python train.py --balance_bias=false --norm_place="pre" --qk_norm=true --init_std_up=0.0209
Below are experts of layer 5 (counted from 0) of a mixture-of-experts language model. Rows are named router (the router's row for the expert), up (a neuron's input weights, with its number) and show model dimensions 224-279. Each number is 128 + 24 x the weight over its row's rms, rounded and kept within 0 to 255. Numbers have three digits each.
Before each expert's rows: "mostly gets" lists some tokens that are sent to it at least half of the time. This comes from a sample of Wikipedia text that the model never trained on.

# expert 24
mostly gets: " \"The", " \"A", " You", " \"the", " My", " Love"
router:125121105062144179132094130166126063145099146077135154082131172149107117118151114144064127115128138106092150122117148124100146162146115089123118151126086129134128173092
up0:182142134143150114142102127180112121115112129091092123148116125142145150120116090129119122111110117142117132127130122157122185151124096096138132143154121111169116134073
up1:149133131105119118063154145123101141104094151137141113134124084159149145121148172173102137097100100124131128128131162101147111133130084104157133127105119132071145115131
up2:116123121105113119157126134118170119146144112138148119104127099132113086130174104133144131107132147119136138094128148182089131126165157105115105091116130097115101185134
up3:131105110115127127157143116120127092126108109090129172152139089098149153142147167134081116084145151143097145115082161108169165089095144170119117151162103134129148171086
up4:120087132131125180082141155116152144147148126129122120098134105122073105137114183174066159142164131161123099105153150176200073121171143120158111095089142105125116125178
up5:144111131125120153176128145153129103126142150098129162124177144152146104131153131120175108138141155141114136112117084126068164110108164131102124138140096143097136119116
up6:146099152130129114105135092130141104121129111116120125137118092139095165151116116105180113148130118107102102156147101142185086133110132110145094106130150112146151109188
up7:129130148127141124135122142108163118124082133119132176134138111101138164118180134140087128130102140112102143101143144143150150103203089139151120148132121123123143134106
up8:108104112124139167110151168159131150122112118163127142115144134131116107144138154137097132142151142123103191132120188112096134108149116154127116122123104155116119138119
up9:149138148077136098144099114141100181129127155100140130149121114058110122105182167182118123087111129084076127122163154119117131143095119160143117086151091151082099119136
up10:133099138130128148123106129152134107112114127053101162111110114142132151090119088114120156104136132129105129175132108119090177107097110154174103113141141119137146121138
up11:111146107137148138117168185200116101100090123138132141174105140106124127145103071127161125138153124139137141155106140150147159126170151113125137170193108135121121124156
up12:154149126101135144132152126124132102146127123098167153148112122114147062141115167112123116110086141157146156121128147158123129149191121103121121157156092123094139152076
up13:133121102120145137108163142135127135153161183118109112110131134131096155097130154137140137091171147114137130118100159129069145126126122085080151149154101107109135115091
up14:177077102139125123157145107093176102142112149115107113124100134134093123130115153121088131126185145138116145147121136140091145110089107162121120167114138065163135143140
up15:120127084107128113127133114140167136117137144107126075144149141105178103125120153149112118165171134098095163125127190147126110134133154148080165087147128091135136144123
up16:146102117142155083132143158186152070139161135140144175105142126150085149123114140094152170115159138125117088142125136085099161123111120127164167124118140109126132131090
up17:093102095173210113139162136121131130113092164148126165149112112124123158157134132109113147108137137123116112145131144156170117107158157119155084128130165089122147138170
up18:152144147120128165179115140090131130126156167110161124118167134122108139124159164164151143118165141105107129115169122142117067122097138117096135123117122138061107125153
up19:181134124109129112143061106135151148142103111153126175111130095106085137163152135179081121118147137111129163141164136099186122114127117153120137119127107105129112139143
up20:111114114118124127106136111098146179100119152159124106119134140136139109130123166145155090097135131138130122178085110174080070149136120136160154109126140105131116112136
up21:138096135148146158113071122098110102098117126082145152120143129130140099126094131136141141105119137123143121150139095080137112125116126138211117185155120162146123149133
up22:103061146163151124143137125141114121062134151124111143104153118085132112124118131115112162133101112125138116128108141103142122169152090096124102153125185110106170150101
up23:120164171124121169095131122131125104129140205134145167135132168141134112123159162093110104104157122117123123119141127107080178134159127099119093159130119121138133135103
up24:150089096113134150133092146127140147134102124164120129157081134116161105132179126131151116111158132113113145112138121109130159122106139110113145109159150114142109132147
up25:156160152116125151173106140143111139140134144097126127148100120124135100130106115113100120111090127124132094125179154138158094122168159082163109088145111118125081109118
up26:127114128125122123159146147095134147140094107128116112138087104166100065130136156114145166093107144145141113127094145157102142110118157124112130132097116067135131184112
up27:175109099147132114110154111114151146147127124118127155104132110137108142132120128129094121135133123079095139168103146118080144136151150150117123161135105082110135140107
up28:101092065139142137116147135131132115095128137150132143139133155134126144110175137130117168119123126147120132130137117131096136159109163119175116106126145119159136169125
up29:137187122130110116143105134098143142163120070163158092115130076115117146164143119149131108111159131143152137109133113107083127128116130118123139132128066133108107178145
up30:168165132139132147097141103118138113133136115098122191128137123116112174123154112127117131109127111110134169095130115133135146144119137182114128127126130108106152151116
up31:131131127098132136152106121109165101134165121053156123095127114135115132143122150113113132091158155145145131092121154149113106107084138123152138127125137130114148159121
up32:118117141160170087108130165090118108113136143128145118129099114147164121122103156119133154145085129142144126151137133157148133118121097074131118126140097109135130133119
up33:138107116158117119110153146139109112107142133126152104119156157121118144129141177125141126125109124149104094119129145091075124138149130130139146134147154150148097134152
up34:137147111137143129131118135116136139122156116149145086173127176119104088135129086119138118118146139118133139167156118128143115128090087109119129182140121157114128120105
up35:153143090146130105129105148148124121111109116148194147096082162124154136148146080089128091122116119155123155127116128122146167128158126100120111132188148171152141114115
up36:154119133143108128143113124128079113123114121130115121116082103151156124101129158106127195105115144147107128116125113120130105091112065102113127146099130130111130142154
up37:155117118121109138124121178144140108102166123157111122122141141117124130114095148178101148138102136136111106144151153149113130099140092115170160102119139135127112133148
up38:099113102115137159144134128141156151111111143102132130139156144102110143123133145082105129108127137090140188137121140147118144115110149188158099146130137118160113135089
up39:112157129172160163126141139172125147134119111136120114124164157140094152127122116076140124120085133132157124149110131104102128119106159104164123183160133140120158119091
up40:110116145108127141224153117100111140140106131134132111164129089111110140126153079140137129128189143106101110106155137139176120133131117153140129125087122132189119146134
up41:155098129144114136093160140114126138132130144115111152126111122127126144152095148160110098139100164107109120127111120083179130122146074133090111111160117126108172133191
up42:138127123093130163113077101141148120164132088071142160091093132122155122109125119165089130106076124105108163120096169090170144127109098139080127110126089136120126141115
up43:136088131100135128144147110162130162113123129153133109140143150122127152188152144154117154136180148146102098124142142143142108114195137129138113156120158108077092167119
up44:101102121168148140119144121116140113114136115117132161117164125128151166131066127127144134106136150125108105167118081095091120086121112170168133127127167156144116187154
up45:171125110132152140115087152124091114137127126123104113116079108137132146103128115156076123117120133132122143119123141128147181113115071136132116146127158127148128192106
up46:144127111133140152145116091124115102136134139057139158113131117165138164174167117192106154116090131119094124136117157108114129154127142105129119124138085085131132166085
up47:152111148140152159167094145144157119117086123171124139137131165097185176132103130148099124131101134150124156136120147146150123103097126125124138131130130093114135210129
up48:137108134127106138103103118160065123115121175085109110116142138124088131118097155172132107117088138091108100126129140092110104112121103122111118129119156130094109081180
up49:121119113130157166122112130177118149121117141159125108135150150142100126136118123101117120140165132107162112193138117116144100119083098138169127144102118098129117129074
up50:127083116104137165112159143136137099153116113111143121125146184149160116134142134130042158129152124113121155093096141127114128127102132151127157106105121119104144177153
up51:133184123133146112147166163133123120130120077144127125137120122125136148122108116125126115096102126151112128140133105116139197147125101110135148213157129153172112112111
up52:162106125081129133147121162110124155111144130160171075138103168105108166142094116132127136117114173143148100145104128106167085123135120126142088111099115146144149114128
up53:139090128126153125139116141168135126111127106120126146128105100143138171134127086103136102149125136123106131147131105091109139131105122135094141166166134077116116122090
up54:118135106129126145115084098108159129130140134127150118121136134123163089161126076139063114115197143102096213109121150097131146148135164166149137138137128107172113112042
up55:138131132135154120101110122143121093109138148125163160090101122090167089119109129108115134137113124158154137139111110147139207122143133114130120116144092096156143175106
up56:158129128131131097133099119156127197132108096118141103138137118156122151134119148154110110150184125084150125118098121112150074120144133133122128108141116094166091121153
up57:136133122110147175106138109110122102142133124074154161119125172137127143123152099130082162143122126105089134097131085120119135116103128108091068082164083119125171115115
up58:136143143116149174116099129162107094154158164083138118070097127167100099103130094162186134124139150097119128138151135113155135125113080097150146140145114140155084132120
up59:125137121108128153120162168151177109133155148118122152093135115140183123132118124110143096121133128097116162134123143144061107136082126141149149147103075119134148142154
up60:144081129127144205123109100163114121113144153097106158124142129125142114139115131113112125129152151051105123161113168118098104122164131124130109144097112102134115113129
up61:133124081189195108120124202166129104150123121100114111114107164127135165124110144107119145122114136106137127107128119134100172092100155135160147122123163142125132160113
up62:147156150122140117074147131162130096168145160109136132123160095123110131133153152122121080116141110101109098112132139132175074132126084087156109109147084091099125120116
up63:132131123100124117154186148134202152107135158132134092099132121122087077174126104082104108120145151136111085093157151138069104113137123129149097106116142117149122203193
up64:111124133118177129158128163174144147099119127135132113128163129127141082115118119163104145096101102146126145124175144126117133108104129109167117131118149135152139164139
up65:154110150128144182170058139182092086120095144082122104119130129124154070103100138142077114113089142152131121159110142141158168119145115100155134151139077160135138171106
up66:152125106130160190116132184148127145129147135128117112112163130143082118109102136138100108142131169118128133155121137134135121092121094099162125151131126100114190134126
up67:139101127110150148165110154150098114111097091136126143146079126118161142126138089142152179130151131118114155166124165124124139107101080145133128145124129136102157082110
up68:141116116119121123111121161137119130136118148130120168154094140109127168141104132133117132128071161099094112110167127132135070121109164128113103125128167141066131143147
up69:114129134129128096129148123150073120092125132170128151136113094109170082077162121103150122113117135107153119106107130111154175094130133144148125109163144147134170112093
up70:102123091123153178113169133123084122146152128114134118118161101130135123162121105042151106092125161082100098117091122140099112143127153168123122113132077151119106111109
up71:137120130137113134165147118136119143153144110180139141114095121122158129136167143110157132104118129134143113124130185165100138122121160180136157139125101117095119172097
up72:147130152067121184160166158151140100131139133085142104080136125135106164124111131055099127117113123116126186118143150106158108130112124139126122130151096164156161111130
up73:120121145102146164133151136105109120148124151147134155135131121155070158156105066177133138116171187133119105186103103153095132124114106157137105156153170138084155103115
up74:122160106153149138116093155198096148094153147148090096116146143142143081162118094104094101128170107137135141132159120171147132124114136117165130112110137159156107081108
up75:133129057173135108114161120185147166130124124119141080127165131148147137127127148101122128115174142136106128134114138108094138153146147125156127114134114119148122106152
up76:172133117178158159080129123152119130153125119111164167153148162113117160121143149146129156144128124136139136134098106152119149091074084117120149097127142108138156137165
up77:111125146136128128117138131078100138128136132125104148169153145154123160160136090144132097138167121139151108151192073153157074090138099117167106151119163134157163094158
up78:133148134112153174139075129140114117123124144113103092128117128154137139110136122127093125112178131113118125130128138153146111132188130135150125169137108118136147133116
up79:114149099164116127157063153150134126147103125135157112066123100122158143136111146146136129120129151111081149121125098104120137120128151150147151143168100098181099143135
up80:146147116173137133132120108089182116129150119142128105123133112111129115164118129152117128108121170152093170123146106096116125139123134165147138125151119092154090107099
up81:147127162143128129139149160145096168144141120126138124174152175116079136130061122105136109120117124112133136148132180126143070120148127098139128153134110140107170103137
up82:105131117181155098105172138073129153100129103139137123151092128103114153111123124161157135102094124133113111107143114126135091118195088079109101077139151106160126118127
up83:107139132129140149152107151121138108100148151086197134117104141092134079143062134124125123132099129064142144120164140139150102152152135134128110110124161134107142103147
up84:127127151108122161123127120098145099122094146103147196132174092149096090120124125169149125123120122105088137112117099159130158113162115103130084149140101145108134161126
up85:119128141099111146065139117108151142130069159142129122138126149101098119116153128159065155104133133121119117122120138154161131117169130090145127133117125102092158151142
up86:179138131142142157123085102129131149119126108121153116112116138135171144119091135110133107117130121114112146148128101101140114123138162117158096156162109111126123127145
up87:124056126127143154131189108132143106177172125091151189118096130159123139145134159119118185128100118120107089117132160128103156141123133099136136129098114117104189097168
up88:150111126115149132108105132118150121125139115118178099134147107111102154151131115117132099110151125127154104127133142121120097104115103100111132159123110127132114135152
up89:126148128095125127151119115127134137118154127114135139132113145136128121143141083130141154109179132122115166110196144116106140119119136146116156131106119104131110128100
up90:135140144164138126157141141095112120138172110108136108151116103130124123130163120122136151100105114166145106118121110129092124098146127103151117187148110148157170134142
up91:103097115149153112137139156107106128139134146133160122156120127129122121165106145142082145103090138112150123115118179155148128135133153138148143131110095087157116098120
up92:155135150121129100169091109116139109156115083092176153106109095141144156196165131159135117099096133132122132108105123112140116143151124103134143123137071133121127151081
up93:096154121076153110155159149102161131081119112102141120121166115088132092112119100111154136121148156142130138159109119089127116132135151193139121117127162149146181120175
up94:100113146102145157146125110126095102099139121131147162149113121126108098137139124125093149122119137158115130124129108143094148105125132157125112140116120132124111132146
up95:109109125150219095116143158085146141118135133139139116130129152102107120123136147163136146132102155107123115122133110133161128120143158100170119156160158118111193157187

# expert 58
mostly gets: " Votes", " Candidate", " %", " Loss", " ±%", " Result"
router:148139129137156132176109133134135120156111131121169148100145204130143122137129108158099115127119136145105153138134116126089138142154111112143117196149120113141152174089
up0:105149130076108118099115140159075143111164146118159117117123133112138117153095129106130130113111124100165109139155174145127138125162133166105121129165055122171190104172
up1:141083117112134135110139102137099173135141141094153148143155137092116125121110154164089149139161135155108121129102182115161112150119133087108131165136173086100115133125
up2:173157129126170148134165115103139091104095102128132141165084105094115102149142124164155186120110146152132122155111128132098134106171128090137109157144131151161158098117
up3:106150136104091147140117127114106130118062109109113197139131097093113123114159145096140139120094129097154133122148132125129113135108068113160105136121096120105134131083
up4:133122138077128163106133118143120115097195118120131106121132103147127107138137150132155142142096142125130142133131126124110110134146122112084159109151112146135169141117
up5:136168123141118137124146077133107114105117135091122146121122075121145123134131096127116132109181153101118146117142147117124145089143126115191137113152144069107118119110
up6:147088114144127121107127162121097124134136121116185156112135159148174146100125111109112086133127123110104116113180113124143101131121157131114085100150115134157117084117
up7:154123109122143123111136151144112133096159147146144173143121126107089128077162150142110134144120104122120181131129143108195125157117096084088102140111171139122085129146
up8:156139088136114135132170158133164105114139088130164137148142127124135162184119107142120117132134141120094135172100102079095107108146138101123117116103121152093125095112
up9:127134112112123144092114136183121135134145134114144130103160110145118093133085107114126159132099137139120098147143141160119162054082094116089122128099133171110115126106
up10:106111143111155095163145140124182153090147092126150109132136150110119123109155121159123098132110169096122152109133131140112116124108161133090108138134178105137147122119
up11:117109118125124138147119125132149109122157092133094108122095124129164113173140112126095135110085137119086108093104139129104126157110159144125084087137125081100155152148
up12:129113080139136165137098148104120163137130118110143089124125160114107164117066139121109105124101123143137055148148119116123127126129156078153114111075137161128142134160
up13:137171137128147137093167108114131122115154120131124176116099162138122138062167114155106163116108127148147214178167132159104130164127073074133121122181135145162162095105
up14:147143119125162137120124148106127134124102139145114134127195172119126116130132132077148098124128138093153164123157150134159136142145136169136179163128125136111156149128
up15:124135136125151145125139121140161088100146122131134146128118121117117130129159073149096179138129151119133109140088097129088113105160158091158099093121092118131118209167
up16:118141158137154121096085161105160110094135136125123101144172136118084108099102099116109118106131124100158181123188130139164151114087116119124085129147156130109170141112
up17:156117132134097158086149151103141068150122123145158121124107100151189148165125130118120149119148126113120107132117120155133116080131137132136137133126121077137147158153
up18:101144141112121106165138147143167124108138097141182161164162141111134124107127134134141078129133163133163144129115133125154080096140162118117152158107127132159116169150
up19:130168144114168145102135149135131155096125123125148139111143134132096137080116160128156107118072133125129136227135127107124102084131079143148143186131123117131113118132
up20:134077131124142139111164149124169128128124145116158171090096117129132082090151134122180097117125120137133141149069107121078085157145133112128124097137133109108120114147
up21:180086165135141140121149128131120143129162139093129112102104115153104107124128115145098129159114141136132127129137135144082084081189119091149120127153153109146121112143
up22:161147079131150176136133107136147145150125126115141170158165105121075190139208121127136091125171110112145102155137105124107123113136147120161150135097141133101173134114
up23:166077090131147135152130149134122140137087146142115179117149089124091151116166119132097159132142119149093141120116147131146135119115135125131103087084111136094129149148
up24:122131149112129139115143141111128089127167138101097136048129121142118161141127130144125160126122107117075092132137149097142156145136122129158119115138143161149159158101
up25:106107132125128104163152119155121164151079118111172136117121124146118128091121133132152113098140108094131130119145082139164114110144088155112083125126150092134121104129
up26:068160152121148125129161177134112140124128110134105135135144146113133151122147114132137142142175163106127109104093140134088106171133176088143116144180123102095151137126
up27:104118159126150120126139135140123119129112141108108150033087122134126141145118122115178130131081147091113129129148151137145163153092104135146085124123178147122116095147
up28:114077139139126145080166134164162136142152140144108154111108128130153123108153133109127104110094126149127136140121149184148129108134122113125107118120134124107155179103
up29:108107135099133141150166128128104142136125080107125141138109110138175099122170155107139171117128136130116116147087146157094140135164117116127135182155125154145136190113
up30:158099127106154151112153099148163156063132130113149114103131148089119115105098156149151177148107148117127145152103141103097147136141134128125126068169167113138142135138
up31:146115143120124114152154125161139122128146125093153169120067137134148104172116120116137117142149151120130129137151163098150094078149133111124090127112099130140129134128
up32:143138122149120139117096100155071139126126146089134112155105167195116109119120158126131140095143136111157112087129129099137072147112092097107120085168155090120146121177
up33:090150135103170128135163145145119113156091122117104168138077147116141130147161114105150100087137136119064097130171127130106130118111094134109064142114126100101115132134
up34:160142113119139137132129094138130163112162163087159128092120165132143112136112110111095071132115172144165100118086132161101135173151113099121154120098124116176133125157
up35:105133121091137135147107145102130114105071098124163157143139104106137105145086125130110113136111128131141111110134123140156111115162155157132175179150083108158175124104
up36:129130150144129132113170116149126122094121116117174151101121133130121163098115165096125114114104125114147141128128163144164113099152075092134088118117122089122155106120
up37:101122132075138150132162167174108147082151132128136124137075148106143120115129106121095100111071103102116120135129121166149090126105151134166113123143112096141127065112
up38:128129136169127153117148165114145134121121135120135161101143135141159166132112117101147109137159152128094107163099101124162071133088114129127167126091150111173112146097
up39:086110129152110142126142143130122158117143113103155123130108137127171178132143192132142081107134123120153124109150100147087123170100151128140129150133158097147105125132
up40:111150143105114164121097182129121125141127151113129138126179180133083122118162129125080108124153127114107133111115141150106119156141148121113119163140104119147110104087
up41:132090131103116131130140143095161129130155141142133148159093165118138138134146106097091097102139112093092141095162149114136144166124128103148129133149096164130156104106
up42:148120098140132085075153172114177098113118139152125145092159137119158132159096137127142139110109111167134170151157098109129141144089134124150090135128187126110135174127
up43:162148072112091093135118130138126099140065114128139113164119132140117151164154169155099148154125137131074140117128130193131140122187136120130102110128145106043106168124
up44:159154134151124130119154076137101109143139107108112143112131136114135107181115098097111114142128182125155106104149130109083140167143096128157072096114101152101108169104
up45:132135181109130125148153125131128124099127143106125157118072109114140121109157118131096104115088106113143163119091110150093131118069117117176102170101189131136117133095
up46:101098076083120133137131160093133133155114181149131127151165153150127105119125130130126105102171131113092115122167136130114111157111156157136156110108140141151153113157
up47:168140119118150138128078156126154091126121140131174129118147120105138140084136108119139135144167136099061106135152130144147131087139144057145133171152098113147133142118
up48:154146090140184119150084139154085096136101160128125134104139112110104126162098067108142163154143130137123073144143125092100106129130104149139174154166120154140094124110
up49:114158096106146128123141126127094115135175151138144171118147179126163167161084113121073102140105176128129136102141144105123119159155124126128107108132140139143137137080
up50:107143139100171155136103152133132126102160166123122117133133178135088106127137128088164105129171126052127164118176124139110159130102149138110132170141128162102101091104
up51:087112150141184126137120152123078107102118099127139104161110143145152100107115111114138117106112108103144125200163125177092105106171120119139087133092149120175110090131
up52:087095109116132128132117161131146101135144140117168132101189096144143118127119109157111147083085096121075099184111131121164130188101118137183131127107118140182138148141
up53:103118122089173182146142120134133102116154107102107136132098131119095138135126116126132138112129118154091113120095166080120097116086160111137143113083127080138130143124
up54:115158140099175147099126116132118110114087130136129123140061163134119086106078106118150133113161134074092132164143128181121146139109148150118146153133153133133123108125
up55:152126134124127154119130113135145098087128163143126135148126165089105119136170110134127173136108117093145171127141167148074114128119137091137130130135147103166117114092
up56:115126095117107136126134174144160156089153119104105082125152179124105179119091110080141131155173141162143163171096102174030151153106114123106135137110142124166101169126
up57:072153097101131120121121131129133112102111113115156126149122135115143144143163142099113068119106110155159158116092105128128184109135141162111117185131147178123155154124
up58:117047124111116155146137134154147138107138142135127092111142077150143158150149144093105153134148105117131101114095137164102128160129147105114107142051119126148124182116
up59:112091091111138139142115142127159101140126149127119132134163127138111147124144117145094157101144101107081148103154121160133148130111116147084141151166134122124137141099
up60:099137140069125120129130151161135119134175144132159180086142134137124121114161142137100130084099125104105141133177170138147118134137127120146112166158075056119122120120
up61:175130111105127146095131108141136121137160146116105160120077112130089111144116133135116148132138113129131159124124151162114155115104099079071094120128123155111140154120
up62:107109073141135131169135188134081128158106077134116127096167103151097120113126099091200137126090101138110114154113119133165124134159155133117149139119146146091117152111
up63:120140143097132157119098145160128135094082129134151167089147144063123126121145114117132148150112123153105169130106126164111147098106079132113133136130149139100173099073
up64:145107148132125163113141126142139113120152094157148099097126124133135162101100176107168174123116133131082110164101128169144133142144112117173147138166114108120103133133
up65:093115138120114159114066150151126119118116138124146098145138127111161098089153165149119137127106083133143129113127128119136157159147121119127107096118088137154155084164
up66:115121123170140150104124124123106149107147132110166127139128110121117091145122124125143147135117111124120176162121137082123123114086131081110117153163143122101136102159
up67:139152129140146132152113126145112134110115153136166094151158156146088132132145078101135120118145094129141121119183120175125137086123121069127157161104118098130139099109
up68:128153133120170129101125119141169085101136137093114146111122154142113110102106143144128163107061171145166111146123132135090158155146149131095111052118159178142166105112
up69:129148128110112158135115112120090107150139192120140126108133116110137085106126119122134118137157132111070118139156116106112147137138100123161170150147140125137061159120
up70:141103138059135138115125150143078123130140112098090166096122135156134101111155185125093161133131131118092130118127121129150109121099135145150087105150140079121147184140
up71:116104127112130181166077124135112133138117154093188146139169129121079148131128126113126157130150120139135125125057125168137148128091083134135125143148110200116118124114
up72:146128130113120114093132141158137132123087137103145162147106150163145149114136125117119092095145120119123134148173122172142136142142126126085124133086148180150155071142
up73:132108117103165137106144204139158134137135156106146139128132090127143101126093166149122138096110145128069128132129166127112129119129121102141093111120097156140139153158
up74:117135122138116125167141117119112127121101170129098116124088139123160184191098105132105152115167137113142137189105144130106146128129129147136152128096068150140144145105
up75:092145134054160137129093161163109129132105122134133179140135140149127105113144133128118120090090146142111093148152135107130134129131160122138137111120085074127123113135
up76:122112110148134126084088122124176136124162116124166101143145130102125095093130145099106125129060209105139176094099137107062080116137169128098113143133136142124153097108
up77:129101158093165136142090132126133130116152172131124140143138084108091084137123076118146092102156112096112104128139118123152111102121163131108121135146139121166095103135
up78:106127108104145158120091139104167074107118118116134113123114177121119157098083128096112109114170150129124139114157145114117117113147118128148133138116096118103155158167
up79:134093142111150137150090128122123143163090091088121099114124124150127170105093104082141144147147087147122112141170153122151129122100098138174121132114097118133166114113
up80:078128155106146153167135169105169072134126116147162148082145137118172116130145098096133131128151150148111111113069134122121123153097166123156157164116106138117146152116
up81:132106135094112151128136123150077117152110130100103112149173119155139116110135142121133112072176112066121147120147115135123112117080114119132118126144141093181093111130
up82:105136080083135114147138139146120094144101138138136193107137096086155125115130081148118146139132153153090112146117117147170144146103156117133133156130088122104105113094
up83:205167152117152181140114109134108110148149147101127157099119144080148137164137141093134097122110142117134144081085156078087112107132093108113103145174091103093156108111
up84:142126091134160145122121112125095117131106122091132101107124148161139132150122131128107112150087126142152139142175155078137135126162132118112110126186129132156113112131
up85:137117131128139118147120127122118145115121114126173094106124100132117099086175126166146119130089115147135124147158144130099173133157102154093157135168164103084099156120
up86:119130134120133122154120176141123110115160138150118171128088165126120136103145139093130127128105129112138150102132131174123156131155128159097115162115118109143146137129
up87:116153145099131150139129164131112140146106096108121107123115153168137111111122129122157089100153126113090134183110136150144101109128124133177139156109095125126133088146
up88:110120136114119120155146124113138146111116128135141173165171106117115137144174149123135107128104155103146105147120097115123129104148126126160132143176112115125086120119
up89:129121116128158099121124156164113085121170151109125127126113153094133137173096112139160125147137152113125129124127146119138173158138104133093172133128130143087083136142
up90:124091079157160115130188115139135138146159150133141169132137161147141120132165112122112187108159144095073155114113133117115144134132130154117116124124162146109117135128
up91:125059111112110145145097124155195116107109154135155168111155113167112126106127155156094127156091134126116144160057134114095161150116175109129103127109091150089155105114
up92:146141085104117132138115118121168157130154121138136120127128136110108142114196127185104104098050141116134143105150147133118134074107122144140138126113121120156091165156
up93:114125093109099138125094124133146099099074153109125151137134154129126124131123112141126127136093100124105134113140147178081139165128131107182109062086121111053138102140
up94:111132109156155127113141131146120100125167128097158117157123110169125115170161121108107138134151130130134080099166088116106131134116137095135135117104115103141126136145
up95:153111111121165143108110158125117137171148107132088107125113127142121117103089106145135138068138167133099105125109122112131125136093166084139140137144163141138111162132